config = dict(
    n_layer=9,
    d_model=160,
    n_experts=32,
    experts_per_token=4,
    d_expert=32,
    d_shared_expert=0,
    activation='swiglu',
    moe_layers=[1, 3, 5, 7],
    router_score='sigmoid',
    normalize_top_k=True,
    routed_scale=2.0,
    balance_loss=0.00334,
    balance_bias=False,
    router_bias=True,
    init_std_router=0.0198,
    lr_router=0.00263,
    n_head=2,
    n_kv_head=1,
    head_dim=64,
    vocab_size=8192,
    norm='layernorm',
    norm_place='pre',
    norm_eps=1e-05,
    positions='rope',
    rope_base=93100.0,
    rope_fraction=1.0,
    qk_norm=True,
    attn_scale=0.125,
    tie_embeddings=False,
    parallel_block=False,
    init='uniform',
    init_std_qkv=0.0358,
    init_std_o=0.0,
    init_std_up=0.0358,
    init_std_down=0.0,
    optimizer='muon_variant',
    lr=0.00982,
    lr_mult_up=1.06,
    lr_mult_down=2.0,
    beta1=0.95,
    lr_head=0.0116,
    warmup_steps=72,
    schedule='wsd',
    decay_fraction=0.74,
    decay_shape='linear',
    final_lr_fraction=0.0,
    batch_tokens=65536,
    seq_len=512,
    doc_mask=True,
    train_tokens=519000000,
    steps=7920,
    dataset='wikipedia_en',
)
Below are experts of layer 5 (counted from 0) of a mixture-of-experts language model. Rows are named router (the router's row for the expert), gate (a neuron's input weights, with its number), up (a neuron's input weights, with its number), down (a neuron's output weights, with its number) and show model dimensions 80-159. Each number is 128 + 32 x the weight over its row's rms, rounded and kept within 0 to 255. Numbers have three digits each.
After each expert's rows: "comes after" lists some tokens at least twice as common just before its tokens as in all text; "comes before" lists some tokens at least twice as common just after its tokens as in all text. This comes from a sample of Wikipedia text that the model never trained on. Tokens count by the router's weight.

# expert 1
router:119143087153131157129160114131130132113177096114148175181080089159127126106100105152113171125135130117066106113143083213044115102118161160145124112121106099043087101130148088160097068161066138144115132126146144111171156152182138078162127058
gate2:139082090112224142113092156132173073138163106170141103137155062116168115093128157135120106128171117085078098087173133113160146093122135120138173099124111136118132090132174097117163126137086086096171086161147148117144170137069079107047079087
up2:113097058164081087154155129138060142086159156071129066087141109150126165181045101184195061161143147130136168065127136101116091119079112104103073146124150085122112125137185089136132143130115146197148113156179106091124125119115114145078119083
down2:180125078193131086153115133081117091141140185123174150129141119142107129178049119102153047135143133098141142132086074110126141135142171144078140116125125141154097200119152117153119105092150168201150093095120152075121074102156153117148120155
gate3:171136167111144122170116118159140114130171141123106096170153180121127130146173128143056151081121085080122131081103115165142149188118148129175155135106133195095153129134119099102117155135148044143181106087143177164126144153109131122154136123
up3:132135127066123086111132060139111105174107070144118124112061124146105145148171132088153166174120151190140109087143105090071112147118128152097118092162096081134119191109155117112110176155114152162113138109101222147148113123151120182132159122
down3:090141139129075201153067131130165152190131155156148159137137093123136109199128045079087093097176110199162145082165149131129125094173094120148126187073095162126140087148169103102033136128126156142159159085156108116167136145169103144131162126
gate4:145111079105117073151062155141084144128151114130118106099076133071096104153149160094145138123069101131109115114171173116163157146162113138122118161151129127146126124053135168096182106134149154167176133133139134075152101158168157096124137219
up4:162152091125142153127073148196082112103129107161149132110134175106143096082054134115119189135080104121151080141092110126171108129146104129119149165093171147196107136071142218138097113128082157115156165117077193127173079134118101155160085139
down4:169111167145216116166130070114121115124055119150098157132141114108113085088127146132120074156158083162147141094080098133196120097146118138065131095063156142150118095118122134084205090116110161159105126164111080178109104132146136154146128149
gate5:117148177180128119117107154178152101158157131099116104128145117095159084102157103159115114192089107140081085097140139164138134085033068152082161111148086113039144110116212144168154093124063109154165080177071128120150151165181096144119126085
up5:103165144112096124143188198134161142157058177095057126118130147172116082155071135105148111139111158148063131151133135161101075104153135195092091063131168121135146111086165033133051142186057094088082114149127083146168171094137109165157123128
down5:172135141110133111137179169131086165155180121105158090097143123146169127111128098129091128107103176184117147136055147097164154138099135134097135099159077137082129122093043145151096155068076100116127145173097152187128092148131056080151175121
comes after: " |", "|", ";", "–", ":", " ("
comes before: " |", ";", "–", ":", ")", "|"

# expert 0
router:160115131119139155129120149120160134144176151096136164133118106144113146065137153178112088199139120128116104074109090117137145085142110119096129085078088132066082089139097176166096144193083124138135090180157138094172079164110147120131125066
gate4:158086101107104145120136131098097135124171205116070120162191206105085121082062165127088128133163090088097091106156131120096150104166148096169110132072158147109107100072104099130131140143114128139084126163120130078177195130101115104147171111
up4:105098160063158172140096091163117170143153161060096128141100144095090078137089122100163154137140144097122120133169178188135116210107165167096103110116166109078132094119183153131160158141130141120051128155056119114127147170106100125085098121
down4:126118122151130126167133157168112116169117142127114142130149108123111125080157093171114164178127072111108149083124128124131155109127126091137114115139157078131108097129166116154144051132145151078183136133114134152127050052179169168169136112
gate5:127155105117126146157134109156116110139160159119108103121165094201117103164137149138078055103152092112123099107106074103160117087127144087108179153149122137175139118160109132079126142061125092176133144073149149140168096111094155148065100119
up5:081154126153104198104174113136121152061121076062153148158126103048154113166063136191129144099081110144118136104157131061118176117147108150092195114184104160194169144079122142124136109074127109142120092111112142102142103099098145116139105137
down5:090133101155085161122092160146141075187101120105109099145137138139152119150131109164136143120147160171124094140129070176156138090075103101079168101199145136173137146114139110113105059116054121110160122081185077172141084124100147166156101119
gate6:184169105135141127101144150160112129115156107129100078180114113198122174127140185116222110106075115118138117129161078165088103107094090106148144080130164096135147116113097108106123152151113099127103052053152163139197176061114086179152128182
up6:159135152126161125100108104052147152149092133142158181130097154209173124141149080090078090093171170048146104203112137162163064144126156109163172205094120100094197102159144077092105149134080097167129143106136146173157132103179128134094137136
down6:168091177119120154114100145150141170194125166107195116107132115205117141104131138187181109095126121095102079134116090089175121146154094095180155096089139121149091204102110116129178176117055148142185149203077143093172105138116098101100094193
gate7:117062085119079103126211097117157132178058108177166097152095102131137112063078148107160091096171200144088097118117106098125121128155155059120161137136192164093115175095119115133125133106120115143129112105131117115168047086143162120164152179
up7:131144142160145166110123078137159122173170175093168180031093098124027184177124110135108125103187082098173111134100112128142104084185014125109116148159185122139107154170176091151156135106152131152080107100073151115174162147153094125168101185
down7:158146138151135201067138137155184147154113108134099157107093141142089140054087163172135158175117127164115158179136104151186134125162097165109133128151118151148095134070108146142167120123159133159073155054116077159091182137139145104185095111
comes after: " was", ",", " in", "–", "19", " 18"
comes before: " to", ",", " by", ")", " in", "."

# expert 15
router:195153081157127105122179149072170124072170130096124160172136170158150201136153088125121100110148110103090112117147150147115079130122125132140136123124115148054069104156197135156067081156147171101127134102183157161139116133105120090156120109
gate27:038109105111169085071113109116151126100136116098164143101171131112134184103100122117123163123155150146117078103169150102111152176099181168153158075110135110123149174163131165139123180082160086095141136152143167150173033121122186117127111064
up27:109138152105151133128154191101139131160180182084147110098151163139121089144155139076136122161181128159152160146109178158108118094135167046122161097172117101120146123139143140141080125101036128144125105076153131118094116123143137198146102114
down27:160152146178087148122112150144204110080136123129153116093177139158158144085087158130099131145123111122105125130162148080104156138129164158053156151150135125129074080083170106063075170150156094149115117121156122125117176098165162156148149094
gate28:158147075139122154137153131143162148129104117161099050208142158159122161140153100223144112132130098138113104188129162169106128139141121125134123113168161107127133113101159130096098061083130149063159103151147177084099076150172139104163130053
up28:118129084100110159174191151176134169131116153115103098126174098088144102108128167118111131093171132137126171119187054157124106143153084145036125174125086151132157138102128064123140096109094139159100123164124180095154167121160109138168148084
down28:163146139126060077129164125162132075158127109155116106147139135128135154134075140134137081138146127116125161172141112095089051143134112114099198119149151170117102126161122116183221107096145183140114166099152172116111117150115155137176126103
gate29:169194101066106108130197122143123106170092146100115097158154074167167107102124143168120122105089167093156135093086057130110045119138111142085122107112089135083121113078162118128174146061129111154182122178144160157133155126174136119157074118
up29:121094059125128099171203113141137129161080141154081144117126039165105124101144160137165086140112108100162160118058171138156164107123112111148067190177132116160112132144121137144074050078133108153143138146141083105085103091088224147123121106
down29:157174158174156104121118148116101115118145118137146097110143134126120126132222101178106133121137150150112077155099141153152059089118113113091077104112151188144115179119148159140113131141176112129110104088126152123153109132088147098120150167
gate30:141205105140133146154098063136118139126166147170140150133152110147203111104173105133177090163091102119175146105157168136132143177108086130119155095140064187103060127132136142114152119124165116120114110125092084181162134179111081173132142117
up30:114180141127104126107128094127115128157116164118181079127169167127120149133160123135167162112135137130076117128056149133137094062141139156124115120173177167165156061116127113119159119142137160051071158124091137137137108106136144136173197125
down30:129156110136120159140078113144142105119179080143145117098184187093145149140172089141178140077163175152149098106131104116147168190185123139144071129104088104094098142156115133182109059079103164116147117185100131084138093093147145086162139180
comes after: "=", ".", "\n\n", " |", "-", "|"
comes before: "=", "-", "|", "The", ":", "In"

# expert 23
router:178135145159083137080195105100170156114151123108163096120102068168080138121117087110080119152124138101109182126183170157127056129142081186116140116117129145084076121120162171118094127136111181115058107075203146107088117148106152081124148091
gate1:175158087137133167142117081084116134138131083145104089115130074089183194105104118194153089148135051132177053130068178134113100127106105122127149165132118162099150124141187137117172145066163150119108171150126136133158082108097132119140136168
up1:145106116154133161173116102214095095177170105197067076106148140128083105122102089138092130110112084119134130125110140106136158076150114081122125143153212112141137110116130208090130137116149130181166174144097099127090082125179165072110054131
down1:164123159090060136100121092137065085186139157165111130107088119127096122031178101158123139123175087140164074132171179171132148100184133086111177124161167095136162092135151147120119108136075132108107102121057077105127120159124122106145097105
gate2:171142094120133102180111089099199092155161182047102071093107140095155122133101141127136127113119105136160130105170166085151134131114109130158077115073080128159099182155168128174104116059160139093114088116126153047074109099116188160130066088
up2:166119174160174178130088056112107177147083149128073139182123142087141130127126118118164152138125137162149162159112135169112159102079054091173141099206076128064100166097157152121120107115092089154135164141120127141126130110033116089161137162
down2:106089106114123096108152169108177138121125154158088082138136061176138051112195127089111105128143123147151149142069108130110134114159112166141078120073113158102144162174146115144157117144104111130111117148157130102158047087156170190136165143
gate3:181144164092113148144160107150130160155131149140156118095202106166143159150056055116152183163095139141158094144092099159131155150103087150159137095123128158067149129141140166170140107032125103132115133088151152057182218130191149124171130140
up3:148094138157095159133137142177103065155156136119154157092119196112088192182124153113147174145144178115179184141139119076120134106107171175169194095160109106118124153133120135091179086130108132120080123121134149075079136062107112160150175123
down3:157143099131147159114113134130134130092137127169178100095118179128129112080158138152140106136081127201090143144153100091123139102173110150124091184139139087096132137094088155118160105121107220137157114092126142095111098070119143105136074159
gate4:141144113109166143118098107099098102181161130138087144143118129091142116152105163108084100101057103151113117131135145130160099120125142165090119118130127152073159200134144115158085130193158128133131161041191149148129099129151172146129127095
up4:155131167172130152124173135195123181141163139106125150095122111110119101154069132134180133086134097119177136148158110171119101150113143146113078140171054116130134176109095075144095130162103115180150155171079107156126168105083113174174158119
down4:170156148125086137064117147180127150121144152169156197159108115103103116119074188112204169106068145110153135088182128160131098130136135120112194140123150120149150135125097108137092198153133114086154111110071086108076105128100111090110126226
comes after: " |", "-", "|", "=", ".", ")"
comes before: "|", "-", "The", "In", "ti", "ted"

# expert 11
router:113112082140161106133083190138127104146182050099147171121101165153134133135137103146143147105151151101164134128141125157142099128103122166176135084152130136123101077136131176081114116088110141142063145100104141073156063139098153114153118123
gate4:092096174136088115171139156125142046105155098152140175113102105131141167147111159145079145095126147154174134097108124104168126089128101141097092116116097184163147115110090133169078127153156130099080173074173175105109144202109159154113094108
up4:090161170085146134152116113155145158115120099106109048088150107167098122097108112143113129159172115094163156171126126116055140117140095185147177065102143161094094139066134167120121195169125163149134165130105204116091143137094114145165119144
down4:131139149110129087124158157156151118125128175159108186140158107141112111128121189073082131172113117103145084145095147128148115133122080148130110180170089102110157120071101110150179111126066164138125138116133135167174110097097113138162198100
gate5:148207121152165115145107117149160116122138109145121114110166138155135116141199131144124087107127085142174129072177106143157138137087154139159077173161096151110112149073126083082122138068157140097093097083184139145164135122143160093182127163
up5:116141148102089126091169146105131157109059117153113132117115154144103069228157111080103141098144119119198130102201135166108146135051109127122165086100118150110121143135130074093129120094145104125197077097171189121152119132056175129136082067
down5:146159145172153129125138142100157121139130134106126157156105109084083179102091124108121161170127070132080169147141092069118135172094190144155128179093147100153145143090107166156136081211160137165155152091148189142080104149110174131123111167
gate6:060142115114109078038077127149159170156083178158079087098096142179164088105108124167125140104138083109118122106200141119157143146127107072174084071067145154122152128057124135131093131125113175167131131094169063126182109105116156134168114090
up6:098020152128121079126141124154137156114153076096169139136107151128101122143094146160115136100105109171083149141155166130116126110134100157088110146104147222106123175139086152150101111097107163163064155129070126103114153155102110160104134116
down6:101107095141127109096159128107097125107168139123107097159133149147146129155149157177143150125191113174198106103114095120142178086149101087104086155076091175154152067179140045101047154108126140114132101118134138137149130143083125104182183109
gate7:141152152122155091141088150115148159138084165113087136093096106076116109142204107129114100142103101153138107080113169097157152106122141105177203055116181121138104119147169162164107123141115166169109164140126109123145063113180142121134126132
up7:119078170136143185132052171171121127105132100124157156123118186133148125116102138098131122097141181059092140164185079150165070139168162136142131176076157146188133124110125099153141097121140143083142114121177147137130149164127147148112136140
down7:090148123109174103113133102161069089134152170063130157127144128134141200110105133119129122111135168108143181188136190164120122154147166105122153140102077119117133137190151124083119125163108079112081137116144072123187084172059153074139137089
comes after: " the", " a", " to", " The", " his", " t"
comes before: "s", " of", "ed", "ing", "d", "ion"

# expert 2
router:115071186158119115139149127131187123173129117148151140134139116125168169096114096126132138161153149144103073083104080139127135133091168101118135098127176177066092136108111119129038105189139122129126114078131139159150114132139165104142109131
gate2:109113139103121094153170179157112105097137174122146120158113114119135095155069053126101107152133152056136160101089168119125177129117160155157166121130146099108070146108132173102116139111106200131120108159106101145098111095182131107169084147
up2:117136124106117123111092121074126151145099105122080103069107103131171160165155114140151177155086135142193098127120143170133115125190152169107109101165116143081173086134093112084110127101180117121129137097116113191184165124066111187091166160
down2:113203144145171103126124107088107141115074183136076117149154097137117133166097155134086098110127124140186141191079105169099144074156136100093145125168071146133155135082092173091120128095144135186121116098183095158132121121099141195117183105
gate3:113092146162182168150161073166180146137179149086114109130150125114085111119124097151135144179111145110103131150110136167117065139159123141140147136177097147072126114132165149189051200135131109093105102127060158145128117165153129125138086088
up3:118116087090096117156161138124072105189141151127031132103131140111162118113112112122126168122191162141165104118137083157143092111102116177157108081154136147162119120134097159170099147116135145159112098136132120175086100164143113171086092119
down3:124104150191147165158125088107178182104155101112130103138122147132118068131163125117129085139090137122089060173084096111120148143127151112114169129160141175124123131113085199133156172183110146113152118156155113114091079150105122137081127067
gate4:118119155167130182145147091097166157137135135115138079200129075103124126085156093174148105135125135109164104110149151089145110135115145177143157132160147083062159153188171143181050109182111111162107192098120170124162055105136080096128137144
up4:128150154113116140111110127169103149089103127097119070141124086087118145134124078119102081133144163116143110118101065167150091093168120185138113116164166117096108114130145078081118192195124095086099153139170110140195088083156073125063119130
down4:181075139122103151179165127122115169139084134095133092108075146168142113082111151104144076097128117164070144119075094148168100153175081107124140187113160100142059158130156121100161118187161128130186105123128132056156127156093125142159090102
gate5:084107074163173171147128150145123131117166166137126139115135083138117167145088123144157108095109090187137167092129088108147182086096133161142169190102125127138123114081122094147104115154089109148125132121060092088160185140172167181074092145
up5:198102109129134130166130156083138150118118125155113061152117137109082160173157138110126144090090138135141161133123103130177115107180155134158094122159197093107130122090178166147123169120084102177099138156147177130075162112146089159154101168
down5:082108145117107156088128149102148114093179100095071162174154182151182118127075161057158098127138103148155102089126156139119138097085179182145119120074116149127157104152103097135073054095134103136089141145124113173149085141121155204099093170
comes after: "  ", "|", " 0", "-", ")", "%"
comes before: "\n", "  ", "|", "-", " 0", " 1"

# expert 19
router:133148170158106129151164108087148134182105113179192134153129168135128153094102138176146149153146089154106109072137122128076178103079110151117152126089138182069092122127129101100042097152105134114125160119115203108157107167128146117130104107
gate2:082095146089135129113097139106149094103183148146176065116121135147135154081081138143109095135152067077154110109144181162131168079111070089157101125111120132101098104102120174094104172136104159166144136126164135147152138137093086166177119116
up2:115126082134133072137089149117120134131136136123124166089202110165106102147122139125143143089142136146138105167126106175108159090095081165120138196126128159152181182160114164096118075169112108193049148102123179166137141113071084127103097205
down2:117164129058159154130131119072128126104134187151102215141112136091109166165138098148095138125143174105137090177139174158101089183161194126128141071120110140108070149184081129144188139134130157089156120132149084090146109133095147126216114073
gate3:087113155111113135091193142154119148126154125122117116133129127153117163090064062169124097122096058083088157110138165100097144067086103136126114132092128178120117060104119158147093145134084175120118114196136125118084184135145167135170117119
up3:194148114111099133167128160096132155123151079119154121136103131141106102120154133102109148151078049165132120130179099095110090187150015122108113142079197124168120084141101155066144117085147178149061190162107124149125153112131169135168148155
down3:105120156155051106246178182137134125138164113122120111130079106151141136161118142128105089122187132145153132144120093104139107176194066145058129163113135152174134098166104163114164143104115045118157187196132207111133154124171150133118115139
gate4:130164136147133156104172127108141099148179144160113125198089147129143105086143147190157110053122127123130100092147188106136112121068152150114174117175145172159097086137155140124134066146126221114125120153096130094156129155111159065145091078
up4:166126103191078134171150161134049134148126110093106147080133112157152166103100095122119143214142189134182120139160121150100152169100119152136073103152109159068126162139077089088086133126173080128166083108104144151086121110109119182150125125
down4:132113116094093167113073130120100136139193162149164105141175068105112110163117098097138106154157148104156134122103111133150153207151091114125103143123174124145203100138104168143180134075080154144146142070103102096115137103166123089142158078
gate5:101139092147112084135094115135117085158165137132056093141155160182159121083131101137144131086166175151095128119219106184091088094146117124138085114129076150132122140060115132133131226150115126094165149142090134121112087132165104173110095107
up5:156171171100091093145109160102034089104146195171083101097160204110152130126159118135125119159098131122119114152125115150143100107094110152151132060165097133111161149165102126139140123137118108094087121138161187145138121104093142115099125147
down5:155144134100161145168139178190167156157071142180164136154132175120145074099146111177123107188176096173095104103106139075156146113181096178109140083093093163150110148124157085125138070133162088033076168165081136130152131122137049090104119114
comes after: "  ", "\n", " 0", ")", "\n\n", " 1"
comes before: "\n", "  ", " 0", " 1", " 2", " 3"

# expert 7
router:129122116140140136182151138062148149139199182101175138146081097153122137046095127152131101168156103091073086126097105153108111116151111170095155102127110111066089112152134119137132079179068104167048103132167125166141142093101145151074109113
gate2:047084091098111114135168085151129151133120059166111141094155191132210049079200125126124124108162125064123156160096126152148100143126144090122185154159104134048153119116121136120114086150112089128141104104108127161120061164139184117107128083
up2:182192180136139124149146169090140134067121089105133080107134093090110151143160119155116198123092105157089122114189167109136111099104113080171146102110138179214175117168155190081146123111155107111144162150132119095140111120123087084121144119
down2:103157144138132160086132061166148187118130095170116046138129169127081180087086108133134128175073092146103160114176151121073073098183113107095093155213115160136135169119155185118098108127105152151164167069064144109171087162151138096175124114
gate3:111115141131102171154060120113119157129029094110135081099077144145142096115156097139175110122094099183088166142151120122137138182180138136076133142068148074152156041106156139124143195123115150157122158153131172144125117193147142092111158128
up3:084108110130120096144066114128157162091188127136085124158094135060076165163113154075116122151200113106165109136142182124135143151162106113135112091161160117143165183176081129182153089094140169163110104128110158110162183147145151161107105120
down3:076168105095147104138099095163149162050114138209094049140150151123124124085123084171148174129110125103079113119124145110180156144100139135138084099190107204133184104125144107125134141134153167157126068170125114122125145095158117121124150135
gate4:128155149128179108102139111127121142191104155095111127140074152122158164155137065167131069124137144154158136111184172124127147121118125128112113102086112125074124114121121082181117151168070075139166123179094141135079109130139119104109130107
up4:179133123154164121086128043097133171052108167098123069154174144076113130106127149085204120136158134105137151165122162167116068120127122120112123116177123130133132142113138090099137141137089108161122122150125135113105147148077088109168142080
down4:168105110134133062146123150108121148187105151127087172151158094129111052085147105104165099116174126090140140090107126152160038107148149121139106159101157162151105141158125063154122099154176119120133102109169132103153142142144165105150171066
gate5:132090147116126091207218064128116113184118097151139182090118065153123139097080125136109142102166121118164068131113114129144137098104147106147133155138137130147103140113121132122126136152117094086073116127154190123113157090141112090168112119
up5:137090102117088173086216158148182113120135151170107149118172090142200117124169167192101149117159132101116155181118146141147085115140122076132161178125108186131113131165112145092107140148125129144125091125127198170137103142047141096075131129
down5:166158125136124102126111110051111110150137141111120139120170182084239138137139082089143114156128122122109158139143124153081143131136153128066149136168159135137194143164123172069119091101101117115092057119111173118119166137126137122130075146
comes after: " |", "–", ".", " (", ",", "|"
comes before: " |", ".", "–", ",", ")", ";"

# expert 27
router:102135144142111103165181134146142092142126129127128163152134155080091199075087136141153119176099094121148078150135089199039161116102072151111130090139113175086071104100162156094086114153081145108118134124098172121199130132097146113172091153
gate1:082108108124122143120165112158154090078139099082134134169131119144112156140124112187160126113109126117128120171104085142095148148133129168118159111135132115068139164146115115094135160132082141108133114157126161184123184116115107127123035092
up1:076103113142143107170112077127083175100112155162129145116131181129180085105112137143146180105102107135123168168125132127105180111081098162097092196158140154122151128102144144130208109138202110101120117064147095188115122061140163099104131180
down1:081144127128159124099080096147112172124141119110161100097093151147161101146117157162113165140135129130171123098153144171147091122134131113169156114124142082127140149128095117094087097227122146123187153089125059166123175146128104109116173142
gate2:178184150132157097140157155161147106174029143088170169123138045160076138082105154171150130183153111124142093135138097109055085129100124160161179101175101091144178126094169109051119110146100111157147126107113101128170132088144151119125153081
up2:148097093121164088134121146082064103175108127123130130115109106173102179094114100117170130179070046134174054156150083106161108092082092108135096111159089100122161145112129107169178089165186128132162146106096122148181096053134117142134119185
down2:074120094149139149123111104144097130034175041092088120205129145097051167133103144138114148158101117110104112184159137116102126156085162182138155141139143080117134166107127156157227075099173149100130123110144183138138094076115150144088111096
gate3:105094123153122180097122138074113127163193190171114091154130159197177112108114090112133122133102083195129159070182169116138144176159075159082091095109058158156143125142131116157118115144099148109143127110098185150146140149064137165088149127
up3:110117088127114097084169148100130152110119122168163153081150074187126105153146176111130158119089161132226055096122108120085115138107123090138144145121161134176084132189139141115135116128151128091142132066173174053091149123181123116088107171
down3:098138114177079116095131135157081165152155120146161117120063099124131125141076115130103131146154142184164191091121099133103171108134168105085170143127091112139173162130187122128166113163117137156086132118165091139060168051217145158184103087
gate4:178196098105127154161128132179140120070188103143094138091118051109137155149119113150154186115167156077104137124098141155085071105122108133116114122149117139183085064127178151180121121174106128103126146133175090070129082133119149170119171131
up4:195124128118133172148138164115150103150115153102126152146156131149174051104069235143201099082130130109141130112112123167174120133147090153182187126157143116177159116088144150087157201145112158123007182165092172079154170118107120125120124062
down4:097138132153172086130165100148088148146175114063151157190083059111097130076154098104167161100114115083160099180067126087123132161140154122091096170138098130118129179092123067117118074115174080137117104120121139186097139104130167152114148154
comes after: "\n", "s", ")", "  ", "ed", " University"
comes before: " the", "  ", " a", " his", " 1", " 2"

# expert 29
router:114104080122110133175130145088167131130177189153177093113115085139141163082113086174112130126136105155091094095090092148102098143143091131104155104134125164088119111137153121099133081105082100150074104107133094168118153103129106138065105140
gate1:128158091117114121094107119118189141147156108115093123194102111119071139129154161078174096118062135162110097082119174108157113131156074165073066100132189152142101106084115084169128084180156131109053086124079136135106133110187192189145152165
up1:163120127206097122167046163160135099150203066124143082108109120179114127086120092149164119166151142132134100132116172071179160141187090123098149138113136148120148115102138173095138122084157112110151138094087122148140135114132151132116089159
down1:125135148135086191096165150118079080144140116161123102123139053120120150131164152121182121087156184117186151161115161173132152136135142121134145138185106127115092130106142152080152096116132141113131103134132149090142089103113130084110136129
gate2:096134097174075137143108107094073126118169106137181109077125105075103132107098118161110147127108141124128129086148103147124120084081126106134163130149133168093128187105162142172161016131136199119114147148127121122143159145197126114110125142
up2:131098126179106184163113102155171072081169182109090148096209098147163151156100128110148159132065160131129078134107120137072050138186132112129143132102096127107122121179150117168135137113104162139121084134114116172066092149148140151118097106
down2:157063132103174123078137165130128195164195145097106116160167158142136096123108199104142116088112099091132140071119154101099117158049113121159077095095116096134095120137130105125097138165083115140123111070133108134150148128145148150134090208
gate3:138099147118128144147157143185137130106136170159090062118120094186159129123098082125201098129143150068102088085037109169104159106123158143143110083102145107182120161152130149070058075096135118142198074108122097195169107164128121113100091178
up3:100124106120141120121156173170136083128174120103149165179105150106157166095058084162157112180114130170145081098084122052109144141111095136162051125104140112125131177105121146137147127157169168065114152141115139151109135176150140131128106134
down3:141134087115099091180160133128144123142155155107166135163159154179067222153091092130114091081201100124137186168061113132114080104135186094133149137076117111160144165128105126123083136076114161187147091091184108163115130087104131112101107114
gate4:150100124146133138161113121179091113085075098111072141140150150078160124122106127144138155093140045138074090105157179139120099135106178087131097151096121112140133150156193053169152137110067183192132152183097162126133191163107156070129114146
up4:122085128155117039194108087138134173103141143121159155153095133120126129104145124138094111141141141129121126162146097196122170147189081161108122168092103146188128108124122153128140127074149196105118169086148167099139134081135095198129131181
down4:133135151096155119183133103126138199143153177175204122111108165128137084124186127136100128151084189110150129107093112090108125167172100162114105112116122149119137076122125156168175100139092107156149127152100134085108057098091138162179164102
comes after: "\n", " |", "–", " (", "|", ":"
comes before: " |", ".", "–", "0", "2", "1"